config.toml
hidden_size = 160
n_experts = 192
router_score = "sigmoid"
routed_scale = 1.0
balance_loss = 0.000221
vocab_size = 8192
max_seq_len = 1024
Below are experts of layer 7 (counted from 0) of a mixture-of-experts language model. Rows are named router (the router's row for the expert), down (a neuron's output weights, with its number) and show model dimensions 0-159. Each number is 50 + 10 x the weight over its row's rms, rounded and kept within 0 to 99.
Before each expert's rows: a language model's description of what the expert responds to. This comes from a sample of Wikipedia text that the model never trained on.

# expert 55
What it handles: Forms of be and become before a predicate, and "as" in "emerged as leaders", "recorded it as".
router:69 55 46 47 57 50 41 47 57 47 45 61 36 59 37 29 62 50 61 74 50 74 53 49 46 69 56 54 58 42 45 38 48 56 56 58 71 77 40 53 39 60 47 38 57 57 46 57 50 64 62 46 48 61 52 37 38 43 54 61 56 56 55 37 36 52 51 44 41 33 46 45 51 43 66 43 45 61 44 46 41 34 57 52 60 32 47 52 57 48 66 38 60 53 48 25 43 51 54 55 47 45 74 57 47 60 69 49 51 75 48 39 42 49 50 45 31 60 39 46 69 45 50 59 76 35 63 47 58 49 47 46 47 49 66 48 59 52 55 50 47 53 46 55 50 69 45 49 51 45 57 47 50 56 61 33 42 52 54 42
down1:32 38 48 40 70 58 48 70 26 47 44 49 43 52 73 51 61 61 51 56 63 38 48 59 49 47 51 34 32 54 49 32 63 56 35 36 47 59 52 62 43 36 36 50 51 38 59 58 63 69 50 29 67 29 47 42 48 47 47 42 61 44 50 41 38 47 71 40 56 58 61 38 63 53 58 43 57 53 46 52 55 42 34 45 53 48 53 51 52 33 48 51 40 48 40 41 40 50 43 53 43 47 67 35 48 57 49 62 41 57 49 48 38 48 47 45 62 60 68 57 53 49 51 45 49 47 47 51 55 46 71 48 55 60 63 45 55 60 63 40 47 61 69 60 51 50 44 58 43 36 46 47 34 23 40 38 50 45 35 45
down2:34 33 64 47 62 51 43 61 37 54 36 43 53 52 47 55 46 48 56 31 58 39 20 53 40 48 44 54 34 54 49 61 43 56 65 44 45 34 67 49 56 43 48 49 49 42 26 40 60 41 53 57 41 46 45 54 37 41 26 46 51 51 39 46 65 72 47 41 41 48 48 40 59 71 43 67 45 54 55 52 50 45 38 46 32 48 61 48 40 53 35 38 40 54 53 61 49 44 34 45 66 61 59 31 41 38 61 33 49 42 54 55 58 57 58 69 62 58 57 60 48 39 60 42 34 37 40 38 48 55 55 49 34 49 43 57 64 63 44 42 56 54 58 52 55 65 28 59 44 56 57 40 50 45 54 57 60 57 52 50
down3:59 42 57 48 45 41 49 49 38 37 53 43 57 38 37 48 73 57 54 47 34 56 40 35 62 48 39 55 57 46 49 60 57 37 69 52 45 61 60 57 52 43 52 41 55 45 57 52 43 36 57 60 41 59 53 59 56 53 67 72 42 50 45 48 50 49 38 45 54 59 46 47 64 43 53 51 39 40 56 53 43 30 67 57 49 38 63 59 57 55 41 52 71 52 47 57 61 66 59 43 73 54 43 63 57 49 48 43 43 35 44 62 58 62 55 39 55 56 59 41 47 47 71 48 56 61 43 55 29 53 37 35 74 44 43 55 52 54 49 78 39 52 36 47 64 51 40 43 43 45 59 48 72 69 69 43 35 62 53 35
down4:57 67 32 55 43 43 48 31 49 46 43 44 32 47 59 36 51 43 53 62 53 59 51 37 39 68 49 29 44 49 38 39 52 44 58 55 62 44 32 80 46 43 47 53 48 55 52 51 53 60 55 37 64 68 51 60 67 42 38 52 64 59 57 46 61 67 44 61 61 44 52 60 53 36 52 46 46 53 54 46 41 52 41 36 56 68 48 64 61 40 40 49 59 45 64 51 36 46 50 42 68 56 64 45 43 67 43 58 51 58 50 48 48 47 30 53 49 64 44 39 67 50 52 34 62 56 45 42 61 64 46 51 59 69 45 49 54 30 64 55 36 55 41 43 48 29 57 37 50 56 37 64 56 52 55 52 46 46 42 29
down5:55 37 62 50 45 33 29 38 63 42 49 32 37 35 57 56 43 45 35 61 50 59 45 44 51 57 41 39 58 46 45 46 51 48 53 65 61 63 50 39 57 48 65 54 58 41 68 54 51 53 46 62 55 51 65 47 62 59 31 34 71 60 57 53 49 60 47 43 44 32 55 49 60 48 63 60 53 51 58 46 40 76 61 52 70 31 61 45 54 63 56 43 48 57 61 57 42 63 44 58 67 31 54 42 71 52 43 57 51 48 41 36 44 39 44 46 42 64 44 49 57 58 41 40 46 49 38 59 20 42 45 57 61 47 41 59 53 40 41 49 57 43 55 39 34 60 36 51 55 75 54 43 59 46 53 56 48 54 56 40
down6:57 55 33 50 45 45 45 25 44 59 56 50 49 78 53 53 61 58 50 48 67 49 47 59 45 54 62 48 32 46 31 21 40 58 36 58 43 64 68 47 46 40 43 54 41 63 46 60 56 54 38 52 73 48 56 41 54 51 49 45 71 49 64 44 54 43 48 50 52 58 47 63 62 51 57 35 29 50 45 45 43 44 56 52 41 70 41 36 48 42 59 51 50 48 38 45 47 45 51 59 53 53 60 62 53 60 46 57 33 47 42 51 46 40 62 49 44 50 41 36 51 51 32 62 70 48 68 40 66 63 56 44 45 69 71 68 53 45 60 38 32 50 44 55 53 61 56 45 43 53 42 58 56 46 51 39 40 43 59 35
down7:51 42 57 60 47 38 42 66 39 32 60 54 52 35 40 59 56 61 58 35 49 54 56 55 53 37 54 39 51 51 62 52 64 52 51 56 36 42 51 37 35 48 62 30 54 44 59 42 50 45 48 68 46 37 33 47 33 49 28 51 55 48 40 45 42 57 36 44 34 49 49 64 61 61 56 41 54 61 47 44 35 61 63 68 63 47 45 46 47 45 40 30 55 51 59 50 61 54 44 56 35 50 50 54 65 41 58 60 58 38 65 53 33 42 57 35 73 49 68 54 39 31 46 58 39 43 50 56 36 33 50 54 62 50 42 51 42 40 33 58 48 42 38 28 66 56 41 53 50 59 58 44 40 60 52 55 54 56 64 70
down8:21 48 66 53 52 51 49 59 60 58 58 55 49 50 49 57 53 39 52 43 50 30 57 53 66 36 42 52 42 49 75 52 51 65 50 42 58 49 41 53 55 44 46 68 28 53 45 79 50 45 59 53 40 39 34 54 49 46 59 68 58 50 34 47 37 38 63 67 38 57 51 55 43 52 38 44 44 64 42 64 61 55 55 36 60 35 47 56 42 46 35 42 45 50 40 64 40 48 49 48 43 45 49 54 53 48 59 54 45 49 56 50 46 63 58 39 36 66 70 52 53 53 61 41 36 46 46 53 48 48 49 19 48 53 68 55 43 36 54 50 35 34 59 63 53 55 40 60 42 42 43 46 37 56 39 58 41 47 25 51
down9:44 62 62 62 56 43 44 49 42 44 57 42 47 55 53 68 52 57 39 50 41 57 39 32 52 34 54 46 49 54 49 48 50 55 57 41 53 61 60 60 47 58 53 32 51 40 58 57 62 51 51 60 34 40 51 49 46 52 48 58 39 39 58 53 65 46 42 13 41 37 51 63 48 62 35 40 33 49 44 78 43 51 55 34 60 43 54 45 52 42 42 57 36 55 45 55 48 62 43 38 45 42 71 50 49 36 57 66 49 34 45 53 32 43 53 53 56 61 58 50 52 72 48 52 36 61 34 42 39 52 32 38 45 48 56 48 57 29 52 67 51 53 56 53 43 64 45 45 65 39 55 32 62 47 67 48 59 73 44 61
down10:39 64 45 56 59 52 37 68 72 40 40 51 55 45 67 55 62 61 48 61 62 45 47 62 47 33 70 71 49 49 55 69 47 35 43 58 50 37 66 50 51 62 42 47 45 49 51 39 65 41 58 60 42 60 33 31 51 51 64 43 61 58 35 54 56 41 52 26 37 49 35 56 47 58 51 30 53 43 60 55 48 48 46 34 37 44 52 39 50 49 49 54 49 42 62 34 50 31 43 65 52 60 38 34 49 57 67 69 63 47 45 49 61 46 47 48 40 53 53 52 57 66 53 62 50 48 51 42 35 51 45 35 55 45 48 44 45 52 42 40 48 39 63 51 56 72 56 56 58 40 67 29 34 57 43 47 57 56 48 55
down11:52 46 45 53 57 64 31 45 49 73 58 54 37 48 60 48 70 46 39 57 56 37 40 27 68 60 45 50 46 49 47 45 54 44 63 49 58 60 29 53 65 54 65 45 38 46 50 70 31 45 41 30 51 49 57 55 51 41 50 48 42 30 52 53 47 63 47 63 53 51 39 29 58 49 75 32 28 38 43 48 43 47 40 50 46 66 45 56 56 51 50 49 66 47 39 47 32 40 57 44 43 41 57 41 43 79 41 42 45 47 53 57 46 38 54 42 55 63 39 50 28 65 54 54 60 45 48 48 55 57 54 62 56 58 59 52 45 47 68 44 50 55 34 48 49 48 50 32 41 36 40 59 59 44 48 37 49 53 55 39
down12:62 44 58 50 59 62 33 38 53 40 49 53 64 59 31 57 66 54 38 46 44 37 57 50 46 49 53 72 46 59 50 37 57 66 51 53 28 35 48 43 46 45 41 58 57 48 65 64 44 39 51 45 59 63 66 60 28 67 55 39 47 65 47 45 49 65 60 47 53 52 50 40 29 38 57 60 59 46 41 36 65 51 56 48 53 58 66 54 50 65 38 44 51 45 34 39 53 53 39 46 60 33 55 51 46 44 59 62 44 55 49 41 46 71 60 65 60 47 51 47 60 46 39 45 41 57 50 38 67 53 61 55 37 48 30 50 59 53 34 55 42 59 45 41 50 45 51 47 47 25 58 69 41 59 51 69 59 56 45 65
down13:55 61 58 39 44 36 46 43 43 70 64 53 39 31 56 42 55 36 70 57 63 47 52 63 47 46 71 59 50 54 43 45 34 51 56 51 55 55 67 60 61 59 43 50 36 49 55 51 56 58 59 54 50 46 36 48 47 42 39 55 71 49 42 57 53 53 61 41 44 31 42 57 62 49 34 54 46 61 58 39 47 57 55 43 61 43 65 39 28 56 56 42 64 61 47 32 47 55 57 57 38 51 52 35 45 60 36 34 33 45 42 64 59 42 38 46 67 37 52 32 60 36 51 44 60 45 35 58 53 46 67 51 35 47 55 60 37 34 40 52 38 42 48 56 71 53 45 45 42 51 43 41 33 62 53 50 34 58 39 58
down14:50 41 62 52 50 59 47 57 40 29 56 44 48 44 47 37 42 61 48 30 26 60 55 44 20 57 70 50 46 54 50 38 64 55 60 55 49 57 42 61 67 40 37 38 56 52 43 49 59 42 49 42 63 41 52 46 49 49 64 57 63 43 55 49 59 52 28 71 41 44 59 49 59 46 44 67 38 42 62 32 56 40 55 58 50 41 48 35 44 48 49 31 71 55 65 49 47 47 69 52 39 67 55 44 44 55 27 45 43 54 53 48 53 55 70 40 61 36 60 52 59 52 43 58 52 52 50 53 43 42 60 48 73 66 62 45 59 44 45 62 47 41 44 57 56 49 39 29 51 51 54 62 44 47 46 36 35 41 56 54

# expert 44
What it handles: Articles and possessive determiners opening a noun phrase after a preposition or verb, such as the, a, an, his, its.
router:48 52 57 48 58 49 32 67 64 35 39 57 46 48 41 34 60 50 55 68 52 83 40 49 41 64 63 67 65 59 62 56 52 70 62 65 48 64 32 49 68 65 65 35 50 57 46 57 36 51 40 42 55 43 39 47 46 46 53 59 48 60 44 41 33 43 47 43 47 42 41 59 55 48 55 48 59 50 58 38 28 32 52 47 55 36 51 50 48 42 60 58 50 55 54 44 48 55 40 56 57 34 65 53 42 64 69 55 61 76 45 62 39 47 48 40 47 51 42 56 53 41 47 48 63 46 47 45 56 60 53 50 48 55 58 44 59 58 59 48 56 66 51 60 53 57 37 38 63 24 57 41 44 53 53 42 46 48 59 33
down4:38 42 38 38 65 65 48 53 41 75 55 41 68 59 67 47 29 56 51 45 50 59 62 31 60 63 49 45 54 38 51 41 39 35 52 40 61 55 43 55 40 52 47 61 47 51 57 78 63 50 54 40 60 48 63 57 46 55 66 47 52 43 63 58 32 39 68 36 36 66 36 32 27 59 54 68 38 31 53 50 44 44 53 53 47 49 54 46 43 50 52 34 56 39 51 41 54 46 34 40 58 63 59 42 43 53 57 68 53 48 62 49 56 36 55 53 37 46 51 47 58 53 51 45 45 65 51 59 55 41 61 60 48 64 66 47 50 28 38 51 41 46 51 53 50 64 36 47 58 54 49 34 63 52 43 42 47 56 50 57
down5:56 19 51 45 43 55 46 43 66 47 29 54 55 49 34 31 53 55 47 54 56 36 65 38 65 45 39 39 40 44 59 42 47 65 53 66 42 44 49 45 35 45 44 48 41 54 63 56 45 50 50 52 30 70 49 38 38 42 47 41 38 48 33 56 59 41 54 47 74 43 59 34 52 49 60 61 47 46 46 62 50 52 43 39 48 49 33 45 62 37 37 64 51 53 59 50 42 49 42 45 62 48 43 60 37 70 66 49 40 35 30 44 42 61 42 42 43 55 41 50 39 49 55 47 71 25 40 56 51 36 52 54 56 49 48 68 69 30 37 48 64 44 46 43 45 33 46 51 55 51 53 44 46 47 55 47 53 48 45 45
down6:56 37 49 62 46 41 57 53 65 33 62 54 57 28 51 37 52 59 49 61 50 58 55 42 47 40 54 35 58 57 32 53 47 47 57 44 64 50 49 40 49 61 50 55 46 36 77 56 44 41 47 69 42 67 46 45 66 32 46 37 33 40 51 60 55 49 57 36 61 47 37 42 50 55 41 37 68 48 51 44 38 52 54 38 51 49 61 57 46 58 42 46 27 63 49 42 69 54 54 50 54 44 37 60 57 60 42 46 51 43 40 40 63 71 40 57 40 50 66 60 39 52 50 50 44 48 54 53 59 41 54 32 52 60 30 53 49 49 52 45 48 26 44 41 45 59 79 53 44 43 37 42 64 68 44 58 53 51 39 65
down7:46 52 42 60 52 60 38 43 42 45 33 52 59 59 36 64 47 57 59 59 46 62 43 52 66 49 53 38 59 49 61 62 39 57 33 51 45 62 38 60 48 62 51 41 40 61 47 43 39 58 43 58 54 50 44 50 39 61 55 56 40 59 67 51 49 55 51 86 32 69 38 62 45 21 55 52 58 40 55 55 39 56 63 66 41 36 38 52 45 64 46 62 56 26 50 53 49 41 50 48 62 49 60 33 42 59 46 61 56 68 61 59 55 40 50 50 62 39 49 59 45 43 41 45 53 56 33 55 55 78 37 50 57 50 49 40 50 39 51 51 50 60 73 57 49 58 41 60 57 48 49 55 46 46 48 62 40 46 72 49
down8:33 56 50 44 63 54 50 61 59 39 65 47 38 54 54 34 30 52 63 57 44 55 62 38 36 58 70 37 56 34 59 51 57 56 45 35 43 44 48 44 54 52 37 66 48 42 50 38 72 62 45 51 32 46 36 37 41 53 42 34 56 63 70 55 41 46 34 49 50 51 49 46 59 52 50 55 58 38 55 40 56 43 48 51 42 42 51 54 39 42 43 38 54 44 21 37 58 78 43 66 38 55 63 43 61 51 55 63 55 64 55 50 54 43 59 50 47 29 57 68 40 38 63 43 51 64 42 65 55 38 61 41 53 46 48 45 55 34 66 65 59 58 49 46 49 44 60 51 67 58 42 44 40 45 53 57 57 53 47 53
down9:52 59 55 35 54 49 56 39 49 51 58 74 42 45 63 51 61 54 50 64 57 40 37 48 33 60 57 53 43 38 44 41 65 43 62 47 57 57 55 42 45 40 39 48 30 59 55 50 32 62 42 39 46 42 54 55 47 51 51 57 53 64 42 55 59 49 48 37 68 57 48 42 47 49 65 44 39 65 53 51 50 53 51 40 49 58 64 43 54 31 18 38 58 59 57 58 62 47 45 45 61 59 61 51 55 24 56 49 54 48 56 42 20 57 59 55 47 62 62 59 69 49 63 51 44 54 39 42 57 36 54 72 64 44 46 58 42 52 52 44 54 60 47 26 62 39 52 36 62 38 62 58 65 43 64 48 49 50 42 60
down10:34 44 53 43 47 47 65 52 48 45 38 57 58 51 44 31 59 51 68 36 31 65 53 39 40 57 74 53 69 57 49 35 60 62 58 50 36 55 46 63 51 73 48 53 43 63 38 47 56 46 33 40 41 49 66 59 34 52 59 68 36 47 54 70 48 47 55 60 67 53 49 55 51 39 27 53 66 49 52 56 42 47 43 55 50 47 48 49 50 52 65 52 59 32 45 51 47 66 44 37 52 46 32 47 47 72 43 56 41 53 45 47 69 53 39 48 51 51 50 59 59 44 34 54 46 58 47 62 65 72 49 50 58 61 51 37 36 50 67 54 60 43 48 67 45 38 37 46 58 57 41 47 59 52 31 54 61 42 51 45
down11:56 50 48 50 53 48 51 59 23 57 47 59 49 58 57 45 37 51 56 50 48 26 57 52 45 54 56 48 43 48 50 50 60 57 55 44 72 47 51 64 57 24 50 34 51 62 60 49 48 49 43 52 41 61 47 64 48 66 67 40 68 54 46 53 63 54 57 33 55 53 62 35 39 44 56 46 57 43 42 41 25 61 31 47 48 60 52 53 50 37 35 69 60 53 43 37 66 60 60 37 42 69 52 44 56 41 36 50 57 48 51 42 54 69 58 55 52 62 36 52 64 61 51 46 46 55 46 72 57 42 58 48 52 45 40 61 48 34 64 40 41 52 43 64 40 58 53 32 53 72 47 46 53 54 54 50 41 61 56 78
down12:50 52 47 45 60 53 63 66 54 48 63 46 44 54 40 58 47 47 37 56 44 35 50 43 56 54 53 60 20 50 37 67 45 32 52 35 61 61 62 42 69 45 60 57 38 69 60 50 48 49 45 40 43 36 38 57 46 63 61 45 55 52 47 38 46 50 50 55 36 42 52 31 66 55 60 50 53 58 54 41 57 32 64 58 46 68 29 35 38 41 35 55 67 39 54 55 31 48 54 42 49 60 58 53 54 46 50 57 47 49 70 48 47 47 43 56 54 63 22 36 40 46 52 67 46 57 39 43 38 50 46 42 56 40 67 67 54 40 43 45 48 42 68 31 50 38 50 54 43 53 59 50 49 57 59 34 40 55 38 61
down13:57 40 56 36 55 57 62 71 50 52 60 39 49 66 59 44 44 49 48 53 56 47 43 32 49 60 40 54 50 60 70 40 45 36 43 59 71 40 26 40 37 66 61 47 61 40 62 64 32 43 56 39 53 54 42 47 67 48 49 58 31 44 36 53 48 45 59 26 43 32 42 38 55 62 43 65 49 61 51 60 45 60 63 62 47 54 59 50 56 71 46 60 56 47 41 28 49 43 54 44 39 52 33 38 40 67 67 54 43 40 58 39 64 56 54 59 50 40 43 38 53 59 32 50 59 44 63 45 59 58 70 51 51 46 59 52 47 49 62 34 49 39 49 41 41 68 57 47 42 40 52 48 50 58 44 60 51 52 46 41
down14:51 50 54 51 24 58 55 57 65 44 46 40 44 40 46 58 28 44 56 30 22 25 60 53 40 65 46 57 48 53 67 53 63 61 51 51 51 62 43 46 64 61 38 50 52 55 46 52 56 43 48 42 59 48 48 61 55 32 47 48 51 52 52 51 41 19 45 69 61 49 52 49 45 52 56 68 44 42 64 60 47 38 49 47 52 49 46 61 57 53 61 65 49 53 36 62 49 52 60 49 53 46 42 53 52 48 65 53 44 40 36 59 45 37 52 54 33 76 28 62 69 38 58 33 50 57 53 51 50 42 62 39 56 61 40 50 54 58 33 47 52 40 47 46 49 33 57 58 63 52 59 44 55 46 68 45 39 54 32 42
down15:43 39 21 56 73 54 35 46 42 35 48 38 55 66 61 57 48 50 56 29 46 70 50 58 41 44 40 48 34 47 55 56 62 50 40 36 37 65 55 56 56 72 61 33 54 53 54 58 58 71 52 38 43 55 44 64 58 57 47 46 48 40 50 47 45 56 50 57 53 50 52 69 58 44 36 64 50 56 54 64 58 40 53 37 49 49 49 39 47 56 62 71 55 46 54 51 52 60 54 64 37 66 57 44 43 49 52 54 45 67 51 49 51 43 56 58 43 64 74 50 45 52 43 43 43 49 43 34 47 62 45 47 63 49 60 39 58 56 46 52 44 64 59 35 53 41 33 63 53 66 63 33 69 38 38 40 40 40 44 51
down16:34 32 62 38 55 40 56 55 43 55 35 39 48 53 32 62 35 43 39 35 48 62 44 58 25 53 51 61 32 56 40 49 58 51 49 45 43 39 45 49 41 55 53 55 50 53 48 48 52 53 70 43 67 48 68 58 42 55 43 65 44 35 42 49 47 54 46 38 52 54 53 51 68 50 62 52 50 45 32 51 49 65 52 43 63 10 62 53 43 46 48 49 49 49 65 29 51 42 48 61 48 41 40 56 49 45 48 46 46 50 54 60 44 51 39 30 39 57 64 46 46 48 49 46 47 37 50 37 61 59 54 61 37 59 57 70 49 46 56 56 33 44 33 54 59 72 46 30 48 62 51 36 61 45 37 53 45 53 51 71
down17:52 61 42 23 58 56 58 58 38 62 57 63 42 66 48 52 66 36 49 63 72 37 53 50 63 28 30 60 44 47 39 47 60 55 66 44 59 48 67 49 46 49 53 72 58 57 51 44 49 40 61 60 67 45 54 46 51 52 49 43 66 56 44 36 45 64 42 23 41 47 58 46 59 46 58 47 50 45 49 52 57 70 52 51 54 77 54 32 44 50 36 34 57 61 46 34 48 40 40 35 43 46 50 46 65 43 51 50 48 59 44 47 43 48 63 31 51 46 34 28 42 48 54 54 43 44 51 53 56 48 58 52 55 55 62 46 47 53 74 51 38 54 51 60 62 57 57 58 46 59 50 56 68 56 62 54 59 39 47 43

# expert 41
What it handles: Modifiers after the, a or of, such as popular, national, new, local, American, and the word the itself.
router:65 55 55 50 51 40 36 36 45 39 39 55 62 53 45 60 60 60 54 75 42 67 39 49 48 45 69 72 69 50 46 52 55 64 54 45 52 61 34 45 60 62 35 34 53 42 56 49 39 50 53 40 44 54 64 59 25 57 62 55 55 59 51 41 63 48 47 30 49 47 47 42 60 49 52 53 47 54 58 49 43 50 50 39 53 19 51 67 55 49 52 65 58 44 55 44 51 39 47 59 43 32 67 66 47 56 59 51 63 61 33 53 28 54 52 42 49 47 48 52 68 37 45 50 54 58 43 60 41 54 56 56 61 54 54 42 53 63 67 37 41 52 44 56 58 61 45 27 51 30 62 63 57 58 52 55 43 38 56 50
down0:63 39 45 42 66 52 54 44 46 36 53 27 59 48 39 36 45 64 43 50 36 53 41 39 44 54 49 40 49 26 41 49 39 67 55 36 57 64 47 53 64 61 68 65 43 49 45 45 40 36 58 45 52 34 40 33 52 44 46 51 71 50 47 34 44 52 49 55 52 57 42 43 46 50 55 44 48 33 56 35 29 47 53 64 41 67 58 49 56 51 50 50 44 55 61 51 48 50 45 49 44 44 58 77 53 60 51 57 52 61 51 56 70 43 55 59 72 61 72 65 47 50 64 50 45 35 51 55 57 52 66 30 33 49 55 40 51 52 54 61 46 39 39 55 75 55 54 61 58 39 52 31 55 58 48 67 54 55 54 54
down1:63 67 63 60 37 40 30 57 40 72 58 50 53 40 54 52 46 64 45 56 47 60 36 39 64 48 40 55 69 54 44 33 49 84 53 73 42 45 51 69 53 52 46 51 54 50 72 47 41 61 36 54 32 48 62 46 42 57 54 36 51 52 47 58 55 60 56 32 52 54 42 44 73 54 35 57 57 63 44 67 35 37 49 49 35 54 45 45 60 54 51 55 55 57 60 45 57 56 42 41 57 50 34 50 47 47 40 57 50 60 49 35 53 45 50 41 58 31 53 47 44 49 51 41 61 62 42 59 53 55 55 45 36 59 53 58 48 54 56 51 50 51 37 47 73 53 30 51 63 44 43 44 51 55 31 63 48 59 62 67
down2:57 54 51 46 30 63 44 53 44 39 43 44 59 55 56 67 66 32 60 37 61 47 58 51 52 65 39 58 45 57 54 45 40 52 58 48 48 51 60 45 56 60 45 30 48 63 61 40 60 37 55 60 40 69 42 61 48 34 57 47 76 24 44 60 50 40 41 53 29 70 61 63 34 55 56 50 64 38 54 63 44 45 58 57 35 48 42 51 42 51 46 29 74 42 51 61 40 44 41 64 55 53 58 54 40 40 54 51 55 46 35 50 37 65 43 53 52 58 56 20 33 54 45 43 45 42 51 58 48 56 52 55 58 47 52 38 63 51 56 69 46 53 44 50 53 45 56 47 43 61 59 63 45 34 53 69 48 52 46 45
down3:60 46 53 55 38 52 39 67 63 52 70 60 52 57 38 57 59 42 66 53 33 72 53 45 61 75 38 47 55 49 53 53 59 60 46 57 44 58 46 66 52 51 38 51 41 42 46 52 58 52 33 61 41 61 41 41 56 50 67 58 63 57 31 50 44 40 55 41 58 52 44 67 40 51 38 57 30 53 52 69 71 38 43 63 55 61 58 48 28 50 48 69 46 41 47 53 58 60 54 54 51 77 48 41 43 49 48 53 49 63 69 48 37 44 64 48 52 52 51 51 69 40 43 63 40 46 51 53 46 55 55 38 45 45 58 43 41 47 38 62 39 48 64 48 65 72 55 46 66 62 49 58 49 59 46 39 66 55 50 62
down4:56 34 60 55 49 44 46 37 50 58 65 46 57 60 36 61 52 53 30 50 59 63 57 29 54 47 53 54 46 44 49 31 58 51 50 50 51 58 64 64 35 44 37 56 62 55 59 32 52 49 42 32 51 59 44 32 68 31 51 43 47 68 67 61 47 66 46 57 59 38 35 43 55 33 67 60 59 44 39 60 49 47 46 48 69 54 54 62 59 38 42 38 50 42 52 58 45 64 48 45 58 37 59 52 46 29 40 29 68 61 53 46 36 59 56 64 44 54 45 34 48 53 49 56 49 42 44 67 46 52 55 47 46 41 71 27 59 56 46 38 47 52 56 57 61 59 49 55 47 58 42 62 47 47 36 41 67 49 65 51
down5:43 59 56 50 42 52 45 66 46 41 47 66 47 42 41 56 41 53 44 43 50 64 40 70 55 53 41 26 70 56 66 52 51 44 46 72 50 50 60 59 47 43 55 45 52 43 56 65 68 58 50 50 64 54 32 45 34 52 44 37 48 54 45 57 44 48 42 37 44 66 56 61 55 57 60 39 32 54 46 60 40 38 62 57 46 54 55 50 57 52 36 49 45 45 63 27 58 66 63 58 44 59 42 37 55 41 46 50 58 65 68 41 50 63 58 40 65 47 34 55 52 57 42 31 51 45 60 35 49 61 56 43 52 58 45 54 58 45 42 47 62 62 32 45 41 55 69 23 50 48 39 52 46 58 23 58 40 56 47 65
down6:47 51 65 44 47 49 69 37 43 30 57 59 34 45 58 45 57 50 34 72 75 51 50 50 55 42 34 45 51 42 42 49 28 68 49 53 56 48 50 49 48 57 49 66 62 39 38 69 30 49 54 36 50 58 72 42 46 46 62 35 53 47 52 58 71 58 41 45 29 58 45 61 41 46 50 51 55 43 64 35 49 43 41 52 38 37 66 66 40 55 48 48 51 56 49 49 43 36 54 43 48 32 52 60 51 53 45 47 47 53 42 44 32 58 53 40 41 53 62 59 43 64 63 46 42 56 50 43 43 54 67 52 30 52 48 38 62 45 56 59 62 55 58 56 63 47 69 50 51 38 40 35 64 44 29 65 44 48 46 49
down7:32 52 47 36 62 50 61 49 46 45 54 55 62 49 62 45 46 58 38 39 68 31 50 43 44 64 59 44 55 34 46 35 47 63 29 45 66 46 49 56 64 72 46 48 38 57 40 36 63 61 50 49 61 40 72 65 50 45 65 45 69 63 41 60 55 42 61 58 56 62 54 52 50 48 49 54 74 44 57 40 51 69 37 45 42 52 44 46 45 51 40 41 43 40 33 48 42 58 59 70 50 57 44 50 75 45 49 54 65 67 51 46 59 51 49 62 59 38 57 44 51 54 50 48 41 47 64 69 55 43 44 48 51 43 69 62 48 40 43 62 49 52 41 69 62 46 49 63 63 71 67 54 60 53 45 52 56 48 52 52
down8:36 29 49 43 50 54 51 48 53 58 41 45 41 57 44 42 39 44 46 65 41 65 38 43 61 64 59 51 44 45 46 32 37 56 31 78 49 52 28 53 28 64 62 60 46 57 59 41 71 50 51 41 64 62 51 51 52 53 45 44 43 50 49 41 47 64 45 57 53 58 42 38 58 35 44 53 46 54 51 57 58 42 33 41 57 31 56 46 43 71 52 51 66 54 43 50 53 46 61 58 57 46 51 44 67 61 39 46 58 65 58 61 46 46 45 38 51 39 39 41 48 35 26 62 50 42 52 37 63 61 50 63 68 60 47 53 57 42 42 58 64 40 56 60 55 27 42 52 61 49 33 48 29 48 55 57 50 45 55 50
down9:49 78 53 51 49 46 55 41 60 46 52 51 33 58 41 49 60 41 53 52 65 43 51 57 55 23 48 48 57 32 51 49 64 53 57 35 51 59 62 45 44 57 61 55 40 40 42 62 53 49 53 71 54 50 46 47 47 50 53 81 49 56 55 66 55 46 48 48 51 44 34 46 35 56 54 46 64 51 34 48 48 69 51 51 50 57 60 58 56 39 55 48 52 66 43 52 50 38 57 62 59 66 37 47 69 49 49 67 56 47 57 35 35 32 47 66 61 54 40 31 71 50 57 54 48 34 63 47 70 49 50 49 65 31 42 71 43 56 54 35 58 37 47 32 59 65 47 54 63 55 49 51 53 61 43 51 51 37 61 57
down10:65 42 61 60 41 50 43 48 43 43 42 47 62 57 43 41 58 63 49 47 36 41 36 39 41 52 46 34 50 71 18 24 68 52 52 35 60 57 46 44 62 45 55 43 58 41 44 47 53 48 68 44 39 62 53 58 38 57 48 57 52 43 47 41 54 62 67 60 63 44 50 39 32 50 50 59 40 55 49 60 43 46 36 47 48 58 38 54 61 46 43 50 53 61 57 57 55 44 45 36 54 50 39 67 53 50 50 63 44 55 30 59 42 44 44 52 40 54 65 59 58 51 51 68 55 67 34 41 43 51 58 47 52 53 50 54 49 41 66 43 54 50 46 54 27 56 49 26 65 47 67 30 57 25 64 59 49 44 53 56
down11:41 49 51 47 47 38 49 46 29 75 42 31 42 53 44 40 39 56 67 49 44 48 52 51 44 64 60 46 54 52 78 52 59 56 47 42 58 25 51 51 57 47 44 41 64 48 51 42 55 54 57 55 45 42 45 45 46 58 54 56 35 76 48 63 50 42 45 47 64 41 39 46 35 53 35 59 57 44 62 61 55 46 49 28 47 52 38 60 52 41 48 45 69 45 49 52 33 38 51 40 55 57 72 73 49 58 67 44 54 40 46 47 33 64 49 44 49 41 66 50 58 29 46 47 31 52 52 60 43 33 51 50 39 59 51 32 38 38 53 41 42 46 63 53 50 53 60 43 47 66 61 63 49 60 39 58 52 71 46 44
down12:62 59 51 55 53 51 64 57 61 53 47 35 28 61 39 48 58 42 45 81 54 58 64 76 60 51 53 58 50 66 53 48 53 53 57 65 45 38 54 52 54 51 57 49 39 38 44 57 41 52 58 37 50 44 48 55 49 44 46 42 52 54 34 39 45 46 67 63 44 47 54 49 43 49 53 51 56 58 57 50 34 54 49 53 54 44 39 31 68 33 61 62 46 45 65 60 58 32 50 37 50 50 42 59 47 61 66 40 26 38 51 42 51 59 42 50 58 39 45 53 43 41 44 48 62 47 45 50 36 72 62 56 40 32 33 63 42 41 48 43 38 58 52 31 68 30 54 56 28 57 36 58 35 46 40 55 55 47 45 41
down13:57 53 70 49 46 51 37 42 34 29 52 65 55 62 45 48 53 59 59 76 46 60 42 47 51 34 55 46 41 55 47 41 49 52 44 77 53 44 43 34 44 61 61 50 51 48 57 43 60 47 62 68 43 36 54 44 54 35 46 44 58 44 51 46 42 65 44 57 36 49 44 53 61 62 54 48 43 65 48 43 48 41 63 59 55 64 62 44 39 63 59 58 50 52 45 58 31 39 44 53 46 53 73 59 31 42 42 48 48 55 47 40 66 49 49 51 65 42 54 39 50 28 48 45 38 62 51 42 32 36 46 53 42 39 52 58 54 72 53 38 55 42 59 25 45 30 51 35 45 30 53 44 57 43 52 56 54 54 69 52